config.toml
n_experts = 96
activation = "xielu"
routed_scale = 2.5
router_noise = 0.1
init_std_router = 0.00625
lr_router = 0.000548
vocab_size = 8192
norm = "rmsnorm"
norm_eps = 1e-05
beta1 = 0.9
beta2 = 0.99
batch_tokens = [16384, 32768, 49152]
train_tokens = 315100000
Below are experts of layer 7 (counted from 0) of a mixture-of-experts language model. Rows are named router (the router's row for the expert), up (a neuron's input weights, with its number) and show model dimensions 0-255. Each number is 50 + 12 x the weight over its row's rms, rounded and kept within 0 to 99.
After each expert's rows: a language model's description of what the expert responds to. This comes from a sample of Wikipedia text that the model never trained on.

# expert 45
router:32 50 75 62 43 32 59 67 64 58 45 54 49 44 44 41 38 44 57 40 28 50 24 57 33 36 61 33 42 64 41 49 49 57 28 48 66 68 46 52 41 41 55 49 56 50 40 59 40 44 54 50 54 46 71 59 66 46 45 50 58 65 75 59 44 67 37 48 47 45 60 40 36 66 73 57 50 49 39 31 47 51 58 38 52 49 35 66 46 47 66 31 39 58 52 55 50 33 49 69 53 63 29 62 27 42 47 50 58 57 58 35 30 55 46 53 31 57 45 38 64 38 43 37 53 48 29 36 26 43 34 47 52 49 41 39 62 44 56 44 39 48 57 60 41 33 48 46 37 51 36 40 39 32 62 67 41 52 48 53 47 50 52 37 59 29 34 42 57 41 49 71 58 38 59 24 67 63 56 43 42 45 50 43 52 27 63 62 16 41 49 61 83 47 38 46 54 22 73 34 49 31 81 44 65 66 57 51 51 57 34 46 48 39 58 63 54 46 37 65 33 49 62 57 42 51 63 52 38 61 30 32 66 72 58 56 46 57 36 43 58 63 53 38 49 57 66 66 57 53 58 46 59 50 65 26
up1:48 58 68 40 43 34 47 47 57 41 42 65 58 61 48 52 66 42 46 48 55 19 36 58 48 53 64 68 41 58 63 47 58 32 56 66 50 46 36 35 50 43 50 44 57 49 45 57 40 84 42 56 62 41 71 64 41 52 28 44 52 45 37 48 43 45 60 72 48 49 67 37 72 42 39 66 69 54 54 58 35 76 51 54 61 56 41 64 48 88 53 39 55 46 36 54 61 41 62 43 58 60 45 39 52 56 53 62 53 41 42 57 43 44 46 57 46 37 45 57 47 76 39 46 37 59 52 58 56 53 43 39 54 51 11 36 50 35 53 57 59 48 39 51 55 52 38 38 75 25 31 50 47 69 55 53 57 47 65 46 41 49 56 42 43 78 39 60 70 65 53 53 73 47 45 51 32 46 57 46 63 58 49 34 56 57 37 31 79 39 46 44 52 40 59 28 33 32 26 33 48 53 51 54 65 45 45 47 56 41 39 42 44 64 29 26 36 63 45 34 42 41 48 69 38 26 60 53 62 51 55 48 70 40 21 63 46 67 39 53 52 33 43 58 38 56 80 43 42 37 51 36 45 55 63 50
Description: Prepositions in, at, of, on, during introducing places, teams or dates in sports and career biographies, like with Dallas in 2024, Petes of.

# expert 28
router:77 50 43 41 48 49 52 61 61 55 25 46 50 49 41 65 46 77 57 30 31 59 23 55 79 52 47 36 64 61 60 35 63 45 62 27 62 57 41 27 49 41 39 58 38 62 44 45 44 54 62 39 23 68 55 61 48 41 60 45 63 63 69 45 37 51 31 30 67 60 33 40 22 23 71 36 59 41 22 60 45 41 65 52 57 48 54 32 64 53 53 64 42 47 42 36 68 44 55 40 46 60 51 47 44 46 54 53 31 35 33 47 33 55 56 46 46 45 31 50 33 41 71 72 58 45 66 50 46 48 32 51 59 39 56 36 35 43 66 29 63 50 52 56 58 60 52 56 40 54 53 19 70 39 50 58 44 69 51 34 63 33 48 29 63 61 58 55 33 44 49 68 55 67 62 41 48 39 37 38 60 41 61 59 43 28 69 54 56 58 55 39 55 35 61 51 56 57 48 44 44 72 50 26 33 39 69 61 48 60 63 48 55 54 56 45 36 63 47 37 48 52 67 48 57 39 43 51 50 53 57 40 67 48 61 45 36 31 43 44 52 47 58 37 51 41 49 49 33 56 32 34 37 43 53 39
up0:52 56 32 62 41 66 43 46 56 31 51 46 66 40 58 37 53 41 69 74 45 43 72 35 77 59 45 29 56 59 41 58 49 58 61 35 71 54 57 55 41 42 42 52 44 41 43 71 58 58 60 40 28 33 37 52 30 50 52 61 24 63 62 48 50 54 59 29 64 39 65 44 44 23 76 30 56 66 52 43 37 39 61 28 70 42 42 50 52 23 44 52 53 50 49 39 32 47 71 63 68 49 41 54 50 44 49 22 55 49 48 70 50 63 51 64 60 40 46 58 57 64 59 27 49 38 48 65 33 30 53 52 56 57 55 60 52 65 62 32 38 58 51 46 63 43 50 46 42 40 52 49 50 55 56 46 65 52 61 26 62 55 56 40 66 51 62 57 56 51 34 51 50 46 48 44 56 41 48 73 59 55 47 47 56 56 47 37 41 39 55 26 46 36 64 40 55 45 48 53 51 47 51 28 43 27 36 65 41 53 43 42 61 48 55 53 59 35 79 59 29 65 56 57 55 62 36 69 55 69 52 65 39 41 34 53 41 57 34 51 59 57 36 25 44 53 53 55 58 73 69 82 55 76 73 44
Description: Clause-opening words like there, There, what, where, time, night, plus odd word-middle pieces in titles like Wh-om, Th-at.

# expert 37
router:43 41 56 52 40 44 54 52 66 45 47 39 50 56 59 57 56 51 45 46 47 48 31 71 50 63 35 62 29 48 37 43 42 53 54 64 47 45 68 49 45 44 44 55 76 59 42 38 42 35 51 64 72 37 60 58 72 60 57 37 76 63 54 46 40 62 52 38 38 57 53 48 34 59 36 44 43 51 35 49 47 61 33 59 62 37 47 27 30 58 52 56 65 61 67 64 45 33 29 68 68 78 35 48 44 47 42 49 68 44 59 32 55 58 44 59 32 51 52 53 55 42 28 48 54 37 50 58 67 59 44 45 24 45 33 69 70 61 41 49 27 48 64 54 39 68 51 60 30 29 34 41 60 54 59 45 43 50 37 60 58 50 62 21 51 32 49 17 51 33 38 72 35 59 51 38 60 52 76 43 50 42 36 45 57 55 54 49 29 65 50 52 57 59 51 59 51 46 80 29 45 42 65 61 59 38 54 45 46 57 45 61 64 38 69 74 39 40 29 50 66 76 68 44 47 40 53 57 51 38 54 48 68 59 61 51 51 46 68 28 40 35 60 57 33 64 70 64 38 60 50 56 50 46 58 53
up0:27 54 41 45 62 49 53 53 45 37 35 63 39 63 58 65 43 68 54 46 50 53 47 47 59 40 52 33 47 66 38 40 33 41 46 35 54 61 45 70 34 53 49 64 44 28 53 61 42 81 56 70 37 38 44 29 14 57 24 50 48 44 56 65 52 51 42 74 62 58 50 44 51 51 59 38 64 76 58 35 61 59 44 43 49 57 69 36 47 61 26 60 32 52 46 39 58 57 59 58 54 40 48 62 52 63 45 55 42 38 56 36 57 68 51 55 55 29 46 30 59 84 81 41 37 29 52 63 42 44 49 63 58 58 56 62 58 61 43 55 65 75 26 75 69 48 55 42 60 55 54 49 45 41 60 46 55 55 60 53 57 42 46 47 38 52 46 64 36 56 57 36 42 25 44 51 45 69 54 61 59 34 70 39 55 45 37 61 40 57 55 51 54 67 44 61 58 65 53 57 68 52 43 44 34 45 42 55 49 62 65 49 70 45 49 45 65 44 62 55 30 35 40 71 60 52 59 48 59 54 43 42 71 57 52 70 36 45 39 60 78 58 50 32 54 50 60 46 64 47 52 75 52 81 51 30
Description: The word the, and also a, his, its or their, after a preposition or verb, as in "based on the", "left the capital".

# expert 52
router:34 47 54 46 44 53 35 46 35 49 43 55 61 53 50 29 48 36 44 61 49 49 52 36 38 36 62 50 51 31 44 58 41 34 50 45 52 40 45 68 30 75 38 51 32 64 55 51 57 62 55 79 47 49 40 59 31 44 58 50 68 46 46 33 52 46 55 57 44 50 45 50 57 46 38 49 56 47 50 58 58 40 54 37 54 51 46 52 57 17 35 67 52 41 53 49 59 41 49 53 40 65 46 29 75 25 51 75 54 45 35 50 65 56 56 50 73 51 24 59 74 59 76 46 38 62 63 60 66 63 52 45 52 31 63 39 26 74 45 29 68 54 47 30 51 39 43 50 58 55 45 41 62 59 19 41 45 56 55 49 68 51 46 56 37 54 58 29 24 58 75 60 45 41 50 34 53 45 23 47 22 40 27 36 42 54 47 71 50 58 41 40 72 48 71 54 30 59 40 40 65 38 37 60 48 59 50 56 52 52 52 71 41 59 58 37 55 62 42 47 74 45 41 45 51 50 59 59 47 69 40 62 45 34 33 59 67 63 68 40 65 50 61 44 37 33 72 65 35 45 43 63 42 54 60 53
up0:45 61 58 78 46 55 46 55 49 40 36 52 62 46 48 60 45 50 76 53 46 62 60 66 31 41 54 62 46 78 65 48 59 47 44 32 39 27 45 58 41 41 36 41 44 52 61 45 47 54 56 47 16 46 60 57 57 45 55 61 44 29 49 31 37 59 45 41 47 45 63 41 50 45 35 61 50 49 43 51 33 42 57 68 49 53 64 30 51 57 45 47 67 47 53 31 42 57 48 53 48 50 64 69 50 48 30 53 28 69 52 62 67 46 33 72 54 54 46 46 44 49 45 35 52 20 60 46 44 56 58 48 50 73 30 74 51 36 37 45 51 36 59 48 41 73 63 57 23 47 49 58 60 64 47 58 61 58 51 36 41 53 67 59 39 31 51 71 53 39 46 61 36 54 51 41 50 45 68 59 57 48 49 41 55 47 35 51 44 40 43 79 51 45 48 47 49 46 89 55 58 37 61 48 44 39 45 82 41 52 46 27 35 43 31 36 26 52 39 47 71 46 70 57 53 55 12 35 57 59 60 28 50 30 40 57 45 61 34 67 68 62 44 42 40 47 62 48 59 44 44 48 42 72 32 56
Description: Place names and final pieces of surnames or places, such as Angeles, Boston, -ville, -ington, -ton, -son, Valley, University.

# expert 11
router:38 51 53 36 33 33 51 49 37 62 44 49 44 55 52 58 52 41 39 81 68 34 27 47 49 57 49 50 45 51 26 33 41 81 37 47 50 49 56 25 41 67 45 62 38 73 46 36 72 35 63 38 52 57 65 59 41 61 62 32 34 49 59 49 52 45 64 38 44 46 51 47 49 29 81 48 44 56 52 55 51 33 36 48 52 24 59 57 66 68 76 52 50 40 52 46 55 52 44 40 56 39 66 41 60 49 68 46 72 33 52 51 53 37 45 54 59 54 69 66 27 55 32 63 46 57 20 53 46 69 63 63 60 41 49 38 37 60 46 55 51 37 51 37 40 38 56 37 71 62 43 44 33 57 44 55 59 54 54 32 56 53 46 40 60 54 66 72 48 67 48 33 49 43 57 31 55 48 51 46 50 45 39 31 48 21 62 40 60 31 33 37 47 42 48 45 65 47 36 48 36 60 42 52 51 49 52 54 50 52 37 65 42 43 70 48 75 44 47 58 50 40 55 58 38 44 39 46 68 81 24 77 30 40 76 52 69 70 34 64 47 40 49 40 41 48 51 51 42 51 42 44 54 39 47 61
up0:88 41 38 74 41 34 58 51 52 60 29 61 57 40 52 29 44 38 51 62 54 35 53 54 67 40 42 69 46 46 20 58 56 35 43 59 44 31 53 46 47 38 53 13 71 54 40 46 74 38 48 56 44 37 47 33 44 45 47 47 42 33 45 52 43 36 42 39 47 60 48 46 59 48 51 41 41 55 47 48 40 42 39 47 54 57 54 56 39 50 53 62 46 56 50 47 56 27 65 37 49 21 48 53 58 43 63 39 43 67 46 74 53 63 55 41 51 36 52 71 47 38 74 71 43 50 80 71 50 46 54 38 32 42 55 56 37 72 54 44 43 50 61 58 35 67 42 34 49 41 60 37 48 57 50 34 67 37 60 49 67 65 46 76 46 51 38 38 55 48 46 42 63 52 71 38 55 61 36 53 59 48 57 49 70 48 39 39 31 46 41 67 65 39 69 37 49 59 46 55 58 54 30 46 56 41 53 47 45 36 45 55 59 59 56 51 62 51 52 67 60 31 60 57 55 61 56 43 60 39 51 70 42 48 60 45 56 37 41 44 56 59 42 48 49 77 31 56 67 54 76 30 47 59 25 95
Description: First word pieces of uncommon personal and place names, often a single capital like K, V, S, as in K-os, V-eigy, Ben-ghazi.

# expert 63
router:51 39 44 58 43 49 61 37 77 36 53 47 65 44 58 37 44 74 53 29 61 50 54 44 30 58 65 30 63 72 54 58 45 55 52 41 40 39 39 47 46 70 41 66 45 36 58 42 46 36 43 32 45 58 67 49 51 41 72 44 44 44 75 54 22 75 38 28 78 49 44 63 51 58 58 62 34 51 46 74 49 59 74 64 52 61 52 45 55 54 55 56 60 58 29 48 59 66 90 54 56 46 39 47 68 24 45 21 49 64 66 51 51 44 66 41 41 72 62 43 31 45 42 50 47 41 62 39 52 44 54 51 43 67 38 77 67 52 55 63 65 45 56 55 74 49 36 71 10 67 48 72 40 37 39 53 50 42 31 44 64 60 55 65 44 55 39 33 44 53 53 47 32 50 50 53 40 47 53 41 44 41 53 50 49 52 59 36 50 58 53 51 55 57 28 45 57 46 64 35 59 43 56 45 29 53 44 40 69 65 60 62 55 44 41 53 46 36 52 50 47 56 45 56 55 56 41 42 51 63 35 46 69 50 46 35 39 42 58 66 66 29 57 56 50 29 39 35 47 39 41 60 61 44 55 64
up0:52 45 08 39 58 54 44 52 53 53 50 41 50 13 42 42 35 45 46 53 43 29 40 47 53 47 52 70 56 52 35 49 42 62 53 39 49 50 31 70 58 55 61 47 69 56 31 42 66 47 41 51 24 44 44 23 50 43 42 63 67 48 44 68 46 46 52 39 30 76 51 19 67 29 60 51 48 49 59 43 40 58 48 52 51 55 61 47 41 45 63 58 46 37 41 42 59 49 64 61 48 50 46 50 55 44 73 44 78 68 51 49 51 48 56 38 56 49 56 65 42 45 49 33 57 31 31 72 61 46 41 54 51 45 46 36 51 47 55 52 42 46 43 48 62 54 50 25 67 58 32 53 61 72 59 74 60 40 59 50 52 28 30 70 68 61 61 38 40 42 31 43 65 60 60 48 44 58 68 48 32 43 38 61 65 51 46 72 48 38 68 49 60 32 50 57 44 65 46 68 68 45 57 71 37 58 64 54 57 43 61 50 61 42 46 73 55 59 59 39 74 43 48 35 73 47 45 72 49 42 65 68 19 50 53 62 42 51 36 41 36 51 45 39 51 49 43 37 40 56 37 31 52 69 50 35
Description: Auxiliaries, copulas and connectors after a subject or comma: was, is, would, has been, but, and, commas, adverb endings like -ly.

# expert 13
router:56 34 39 46 61 63 36 38 50 68 66 57 24 39 38 48 59 60 48 48 45 45 67 42 50 52 80 79 57 50 30 63 44 58 65 47 42 54 59 73 50 50 55 71 41 59 60 44 76 60 57 43 73 56 61 71 43 50 52 44 49 63 47 46 30 48 24 49 50 50 45 51 64 78 35 40 63 37 45 58 67 45 55 45 59 32 55 59 38 34 36 59 40 38 37 68 49 34 67 40 45 49 42 62 47 50 42 79 76 42 32 51 48 59 45 46 62 24 77 49 41 51 49 63 54 50 33 73 42 72 48 60 57 46 68 44 41 58 51 39 47 58 48 50 41 45 50 51 45 64 82 53 49 49 67 57 30 36 58 50 51 50 31 41 60 38 63 53 49 56 61 46 70 51 61 60 54 43 45 32 51 32 46 52 44 55 56 58 26 59 35 48 71 47 75 76 29 39 52 57 60 38 43 40 61 64 53 71 35 36 54 63 35 50 39 65 45 59 53 50 53 61 58 64 50 71 44 43 55 64 53 49 36 56 55 37 49 46 36 69 36 53 53 55 46 31 58 58 36 63 58 48 61 34 67 34
up0:67 55 40 51 35 48 57 50 44 30 49 62 67 50 62 51 63 34 33 53 39 66 64 65 52 53 66 50 51 53 36 60 42 59 53 46 47 46 38 58 47 61 40 29 55 55 57 67 65 37 44 54 42 64 46 42 50 71 46 60 49 56 68 56 45 75 53 38 62 49 61 42 48 52 47 46 52 64 46 49 30 28 46 61 57 28 36 72 41 45 65 54 36 27 61 57 59 27 38 48 64 54 59 57 59 42 41 59 46 49 78 68 65 70 38 34 46 25 51 46 47 40 41 41 55 52 70 62 40 63 72 36 42 43 59 58 43 47 54 47 60 37 30 50 43 74 45 51 55 34 54 56 31 21 53 57 56 44 48 43 27 33 57 59 59 63 52 34 42 58 60 54 57 43 74 16 50 63 61 45 63 42 30 66 72 67 60 40 45 58 44 40 48 45 47 35 33 32 58 42 47 43 69 40 62 59 63 52 31 50 45 37 33 57 48 58 55 44 21 40 67 48 49 43 63 54 79 46 68 44 62 28 55 47 56 62 65 34 67 52 56 21 39 55 39 71 51 47 47 63 56 60 56 29 34 50
Description: Lowercase middle pieces of foreign names and rare words, mostly Spanish, Italian and Latin, such as Albuquerque, Coruña, Heliconia, Marc.

# expert 27
router:65 42 44 33 49 54 43 61 33 55 47 51 58 43 53 63 65 18 65 45 48 61 41 61 67 36 26 54 54 74 57 55 64 42 47 45 51 50 57 36 51 29 63 52 55 52 54 38 48 40 60 51 38 56 45 51 50 33 54 51 58 42 45 42 26 37 45 61 36 66 40 50 60 42 46 66 32 58 59 34 44 16 70 60 28 36 79 53 43 52 60 50 65 74 46 52 37 34 30 43 57 26 39 63 53 58 68 50 40 58 68 44 48 52 49 60 47 69 42 34 46 32 45 69 63 72 47 41 41 59 58 55 66 61 45 49 38 32 44 68 45 44 48 69 45 32 64 35 61 53 34 46 64 45 53 49 48 36 43 51 45 51 32 54 46 61 54 62 52 31 53 45 61 75 43 45 53 58 41 53 40 72 62 37 54 54 64 36 56 53 28 59 45 68 43 73 63 42 62 57 43 67 46 34 55 62 45 27 53 71 35 64 46 66 41 41 52 54 29 68 38 39 36 50 51 43 53 45 50 32 56 63 50 74 44 35 33 61 42 20 35 54 73 50 36 52 34 64 53 53 41 39 65 54 63 32
up0:55 38 72 51 69 49 61 59 59 58 56 47 62 50 65 38 54 62 51 38 51 56 51 47 19 75 34 51 45 42 80 54 33 47 28 64 51 32 61 55 47 33 67 40 58 49 55 60 64 53 64 66 48 53 59 56 34 48 46 58 66 68 55 39 25 61 71 49 82 51 83 50 57 49 50 37 57 33 34 45 45 61 32 79 42 39 63 57 53 44 41 40 48 51 47 42 56 49 52 27 45 48 58 50 51 57 59 59 37 51 48 35 38 39 52 48 48 51 36 57 73 37 38 40 33 35 67 60 42 73 58 19 53 41 55 81 41 37 59 55 47 53 47 48 35 52 32 70 25 61 52 55 48 59 32 60 49 86 69 51 51 57 47 44 54 36 52 55 60 60 61 54 50 39 42 55 43 46 57 33 34 29 54 24 38 64 36 38 46 40 44 62 53 44 59 46 39 37 57 32 62 64 55 47 64 53 48 59 51 59 72 39 35 40 48 49 40 43 48 40 65 52 44 52 46 48 52 34 47 50 40 48 63 39 41 58 56 58 50 44 51 30 44 53 31 30 65 38 28 39 74 50 43 65 40 34
Description: Word-internal pieces following a short onset, such as m in hemorrhage, ch in hecho, spec in cross-specific, plus pronouns he, her.

# expert 41
router:52 49 33 37 55 62 53 68 52 39 55 56 57 35 24 58 65 28 54 40 56 62 53 32 56 33 48 43 62 69 36 42 60 61 53 56 50 48 44 35 55 39 57 52 42 67 50 48 49 54 75 52 70 59 59 83 66 35 59 41 70 42 31 50 29 64 46 68 47 47 54 41 41 51 63 62 37 65 46 52 36 28 67 63 39 52 58 64 46 79 44 45 65 69 70 63 38 69 56 37 42 54 52 75 43 43 55 35 43 53 43 47 35 53 56 29 49 63 44 46 26 39 67 49 50 49 43 31 52 47 56 46 73 56 61 46 43 40 24 65 55 50 60 48 56 41 55 49 62 51 47 59 61 63 51 41 61 37 30 38 45 58 29 34 65 37 69 62 45 45 33 38 64 42 51 42 53 66 31 57 62 64 48 56 52 34 55 51 65 58 36 68 51 64 40 43 71 40 60 52 54 44 55 76 46 67 44 45 57 64 55 61 54 57 53 45 43 57 46 52 64 43 73 61 38 81 46 47 39 44 43 55 36 46 35 27 35 43 24 45 45 50 74 39 49 54 41 57 40 50 55 39 75 25 66 37
up1:22 59 59 57 68 46 50 38 27 49 39 42 71 63 49 67 49 43 41 45 44 47 56 46 56 51 47 44 47 43 45 53 49 31 43 58 42 57 40 44 33 61 34 49 32 59 52 25 39 49 54 85 62 32 71 33 46 39 68 61 46 66 32 62 61 44 57 38 49 20 34 55 40 48 38 51 28 45 52 50 56 24 48 41 52 66 67 41 64 53 27 52 74 36 67 42 60 43 61 55 65 76 41 52 86 35 38 43 39 62 29 53 68 33 59 51 53 53 30 45 47 45 50 71 48 48 70 49 74 46 54 57 45 63 68 66 79 50 65 51 26 37 48 56 36 61 74 60 52 49 57 51 52 37 44 47 60 53 36 32 55 63 63 67 58 51 43 45 48 58 52 63 47 41 58 65 57 53 43 44 56 52 39 71 55 51 43 45 24 49 31 51 50 62 60 49 43 57 47 43 50 51 35 43 54 56 58 51 36 65 67 38 54 55 37 64 56 39 71 38 53 68 63 36 57 33 43 58 48 52 58 44 64 39 38 56 53 45 56 37 50 40 43 54 44 22 44 46 53 25 55 66 42 61 35 66
Description: Personal pronouns in biographies and plot text, such as him, her, them, himself, his, plus Jr, commas, and boxing record cells.

# expert 53
router:50 34 49 61 35 50 47 68 55 57 54 59 49 52 63 63 54 52 73 35 39 38 52 64 64 53 47 28 67 78 53 59 52 50 48 56 59 46 50 60 50 53 47 61 48 54 44 56 42 38 64 26 44 72 45 67 44 39 61 43 61 75 59 34 40 59 48 55 50 74 54 34 49 42 47 78 51 54 45 86 44 46 60 67 46 50 53 54 46 68 73 34 39 56 52 38 72 45 51 43 43 47 37 59 41 55 60 40 34 46 60 43 47 27 56 45 40 61 56 22 33 30 43 41 45 42 58 38 43 38 45 65 64 44 38 43 50 45 47 56 50 61 48 58 64 35 61 54 52 64 24 63 77 39 53 47 50 43 53 43 56 50 42 63 54 26 55 49 64 73 43 47 41 47 51 41 80 53 55 47 69 44 72 56 64 32 56 59 65 74 70 67 37 52 36 64 62 53 48 55 44 51 31 27 56 49 71 55 74 61 39 77 55 42 18 52 31 38 45 49 73 55 48 56 47 46 57 51 44 43 46 49 43 64 32 56 52 48 52 53 47 57 56 47 71 40 40 61 34 64 47 79 34 43 59 39
up0:47 56 47 53 40 48 43 42 51 71 28 40 70 43 36 54 63 40 53 55 38 47 51 33 75 70 51 46 52 41 42 33 37 52 40 74 64 59 43 44 43 33 63 49 40 48 36 50 50 45 53 44 34 57 44 65 57 71 41 60 19 39 37 49 59 41 35 49 62 35 44 51 51 53 44 61 46 60 58 52 57 48 53 32 64 31 54 58 65 42 50 66 61 56 42 51 39 43 51 60 42 44 59 42 61 41 60 36 49 38 64 44 61 32 49 45 51 29 60 44 42 47 57 57 32 72 53 36 41 55 55 57 64 55 57 61 57 39 69 61 44 41 50 54 46 35 73 39 35 55 52 76 30 45 27 53 55 73 30 58 64 48 36 59 45 52 45 61 62 44 44 44 51 63 40 45 56 71 54 30 56 68 53 55 61 39 27 75 35 48 67 47 58 48 50 30 42 42 54 44 40 69 22 29 43 55 55 58 53 39 38 34 20 61 61 49 66 50 55 39 35 71 48 59 41 62 22 50 68 44 58 66 58 57 31 57 21 48 40 54 72 72 39 35 67 46 40 39 62 54 39 70 51 75 29 49
Description: Units in dimensions like ft, mi, km, mm after numbers, plus subject pronouns he, she, it and commas in biographies.

# expert 50
router:25 57 51 43 33 36 19 49 51 33 33 51 63 51 42 44 40 50 51 53 56 51 47 37 55 37 61 29 55 33 40 50 39 51 57 64 64 52 48 74 39 64 51 70 42 38 56 62 54 58 41 69 59 36 69 48 30 49 61 53 60 49 40 75 56 45 72 56 48 44 55 54 65 46 59 54 55 61 45 35 41 50 62 42 51 39 41 67 46 28 51 67 43 35 43 34 64 40 42 53 59 63 22 36 38 28 29 73 50 37 38 37 51 63 50 49 76 41 46 51 52 55 77 52 47 63 57 51 66 48 67 62 65 28 76 34 34 52 37 36 60 38 39 44 57 32 52 36 46 60 50 25 68 50 15 46 48 66 49 48 51 36 30 47 42 53 67 25 43 75 74 48 75 49 52 52 58 53 29 30 44 42 39 56 47 70 52 60 37 73 49 24 71 41 55 60 39 54 42 48 55 58 49 61 55 75 49 45 57 51 42 51 35 55 56 41 61 54 40 60 61 54 45 46 53 68 51 56 51 51 44 63 33 41 47 48 44 52 52 41 66 59 50 60 48 47 61 54 49 68 51 53 59 52 73 41
up1:29 51 76 31 69 68 37 57 39 44 58 39 58 65 67 74 48 68 39 43 37 58 45 65 39 61 40 40 19 44 77 70 56 50 57 64 41 53 52 37 66 55 59 52 74 65 33 46 51 41 43 61 50 50 37 64 59 47 50 34 50 53 60 66 40 54 67 53 43 64 43 55 31 57 68 51 55 47 62 40 47 44 39 33 36 64 36 53 59 64 74 46 44 51 60 46 74 45 33 40 67 31 59 44 43 77 57 40 42 53 40 49 54 64 52 39 44 56 65 48 63 42 24 39 36 75 70 49 41 60 46 49 41 43 71 37 61 30 62 71 54 58 20 41 68 42 56 58 52 55 49 50 49 60 58 37 59 61 47 54 43 49 57 54 46 53 59 59 38 44 52 43 46 48 27 54 33 61 53 41 69 45 58 26 51 61 40 47 53 33 57 42 52 70 50 56 65 32 64 49 27 39 61 44 55 69 58 47 64 62 57 57 37 66 63 38 74 56 52 54 52 43 57 67 41 51 61 46 28 62 38 66 57 73 56 53 35 65 55 65 50 31 51 58 55 40 55 41 61 48 52 41 44 76 42 34
Description: Final pieces and given names of person names, such as Jerm'aine', Br'andon', Sil'va', surname endings ić, ović, and common first names.

# expert 31
router:22 55 53 30 71 61 63 54 59 57 64 40 44 41 33 41 50 47 48 71 36 54 67 49 72 56 74 59 41 57 52 42 52 69 59 41 54 63 40 42 31 57 65 56 56 68 66 52 66 50 52 69 65 50 52 44 32 35 37 40 45 44 41 52 81 43 55 69 64 36 39 67 58 52 39 28 42 55 45 33 43 51 35 31 51 52 51 27 55 48 66 67 57 60 32 58 48 65 55 56 68 61 64 50 58 62 60 61 51 47 56 31 39 60 47 48 50 32 68 72 50 52 42 59 44 55 40 51 60 49 45 47 59 42 45 69 33 43 40 39 54 29 54 41 60 39 20 51 61 52 52 43 50 68 35 49 53 70 50 39 51 50 47 51 36 44 64 61 59 51 46 59 52 38 70 47 58 30 40 28 47 54 54 51 23 40 29 59 56 34 33 38 29 47 59 56 49 44 62 35 50 63 47 37 49 62 48 46 60 67 46 59 47 40 55 63 65 28 44 22 56 66 45 46 62 52 51 56 62 70 36 59 36 43 57 57 46 43 56 43 30 56 45 84 34 30 86 59 47 64 47 58 49 44 68 35
up1:41 37 49 32 44 43 44 24 63 43 64 69 47 54 60 37 48 41 45 53 34 36 59 76 53 38 50 69 25 48 46 58 40 56 67 34 57 38 54 66 44 62 27 44 70 60 62 39 60 48 45 43 52 58 36 61 35 41 58 33 52 60 30 39 58 55 53 28 48 47 55 51 41 25 34 40 40 31 45 55 69 39 51 42 66 59 48 45 50 32 62 45 64 55 38 58 65 49 47 35 61 71 16 56 72 39 43 43 73 41 28 41 61 66 81 43 28 47 48 32 42 56 54 66 29 48 34 33 71 55 35 45 49 67 42 70 47 37 38 55 35 54 54 32 59 57 49 47 50 26 53 41 71 56 53 57 50 54 58 46 50 62 58 50 41 61 33 36 46 52 37 42 53 62 67 64 39 65 51 38 43 40 54 48 33 56 55 52 49 69 52 35 41 45 47 57 41 40 56 64 34 52 68 62 54 46 31 26 41 40 54 59 75 51 53 41 48 67 55 45 55 66 53 46 48 37 55 54 30 69 60 54 50 50 80 40 66 51 39 39 56 42 49 41 49 45 43 55 13 43 59 50 45 52 52 58
Description: Opening capital letter or consonant cluster of a proper name, often a surname after a first name, such as Mulligan, Rhinos, Brien.

# expert 34
router:31 56 43 56 53 50 70 72 56 48 70 49 41 62 61 19 30 79 45 27 60 56 44 57 38 50 64 55 52 57 64 68 42 53 44 29 49 28 56 53 36 50 62 65 56 47 83 65 38 41 45 39 54 70 47 54 34 42 53 43 32 59 45 47 35 74 51 55 52 52 65 61 70 64 65 66 43 53 38 59 53 52 60 29 62 58 57 56 53 55 74 58 58 57 36 48 45 70 67 65 40 59 32 55 31 30 49 36 48 42 43 32 43 44 52 58 54 58 41 44 35 67 45 35 48 37 58 28 53 64 57 46 62 52 39 57 39 32 51 51 57 50 53 34 54 46 37 68 36 43 52 56 54 40 52 42 46 42 50 61 53 46 30 44 52 49 59 34 28 47 38 48 62 44 66 36 58 51 43 31 39 48 63 43 46 65 68 45 32 70 36 59 47 61 42 75 44 48 59 42 54 42 61 52 61 73 38 21 56 69 56 62 51 45 46 62 46 36 36 68 53 32 40 51 43 57 43 51 38 48 25 31 42 24 36 50 36 49 39 47 44 19 59 52 42 45 46 62 49 54 60 54 45 47 54 18
up1:42 51 87 46 61 24 49 31 37 71 43 40 34 34 41 57 61 52 60 49 60 38 64 42 68 52 60 65 56 48 47 48 55 43 73 44 43 65 20 55 49 36 43 49 51 54 60 53 72 76 41 53 75 29 40 63 57 54 48 46 70 42 62 53 68 52 34 37 76 45 71 43 51 40 37 57 67 52 42 50 54 60 48 56 87 51 55 43 42 53 55 62 50 31 32 76 56 40 56 28 45 53 34 40 56 43 51 76 43 43 48 65 33 46 42 70 72 39 40 70 45 30 63 55 34 64 37 59 51 39 60 37 56 51 40 66 62 54 55 43 44 53 54 44 31 57 65 73 33 52 37 33 29 42 51 52 55 61 62 41 56 63 52 20 49 46 56 59 52 55 67 44 61 47 42 46 30 46 79 61 53 48 55 42 53 89 59 62 50 46 46 51 51 44 27 46 48 41 45 49 55 37 49 52 41 47 40 54 57 58 33 58 52 55 59 38 63 60 67 54 41 49 44 53 63 52 29 47 52 50 48 39 58 54 35 44 62 30 37 60 44 42 48 46 49 51 73 46 57 43 34 65 42 51 46 56
Description: Commas, and, semicolons and pipes separating items in lists of names, places, instruments or table fields, e.g. Arcade, SMS, GG.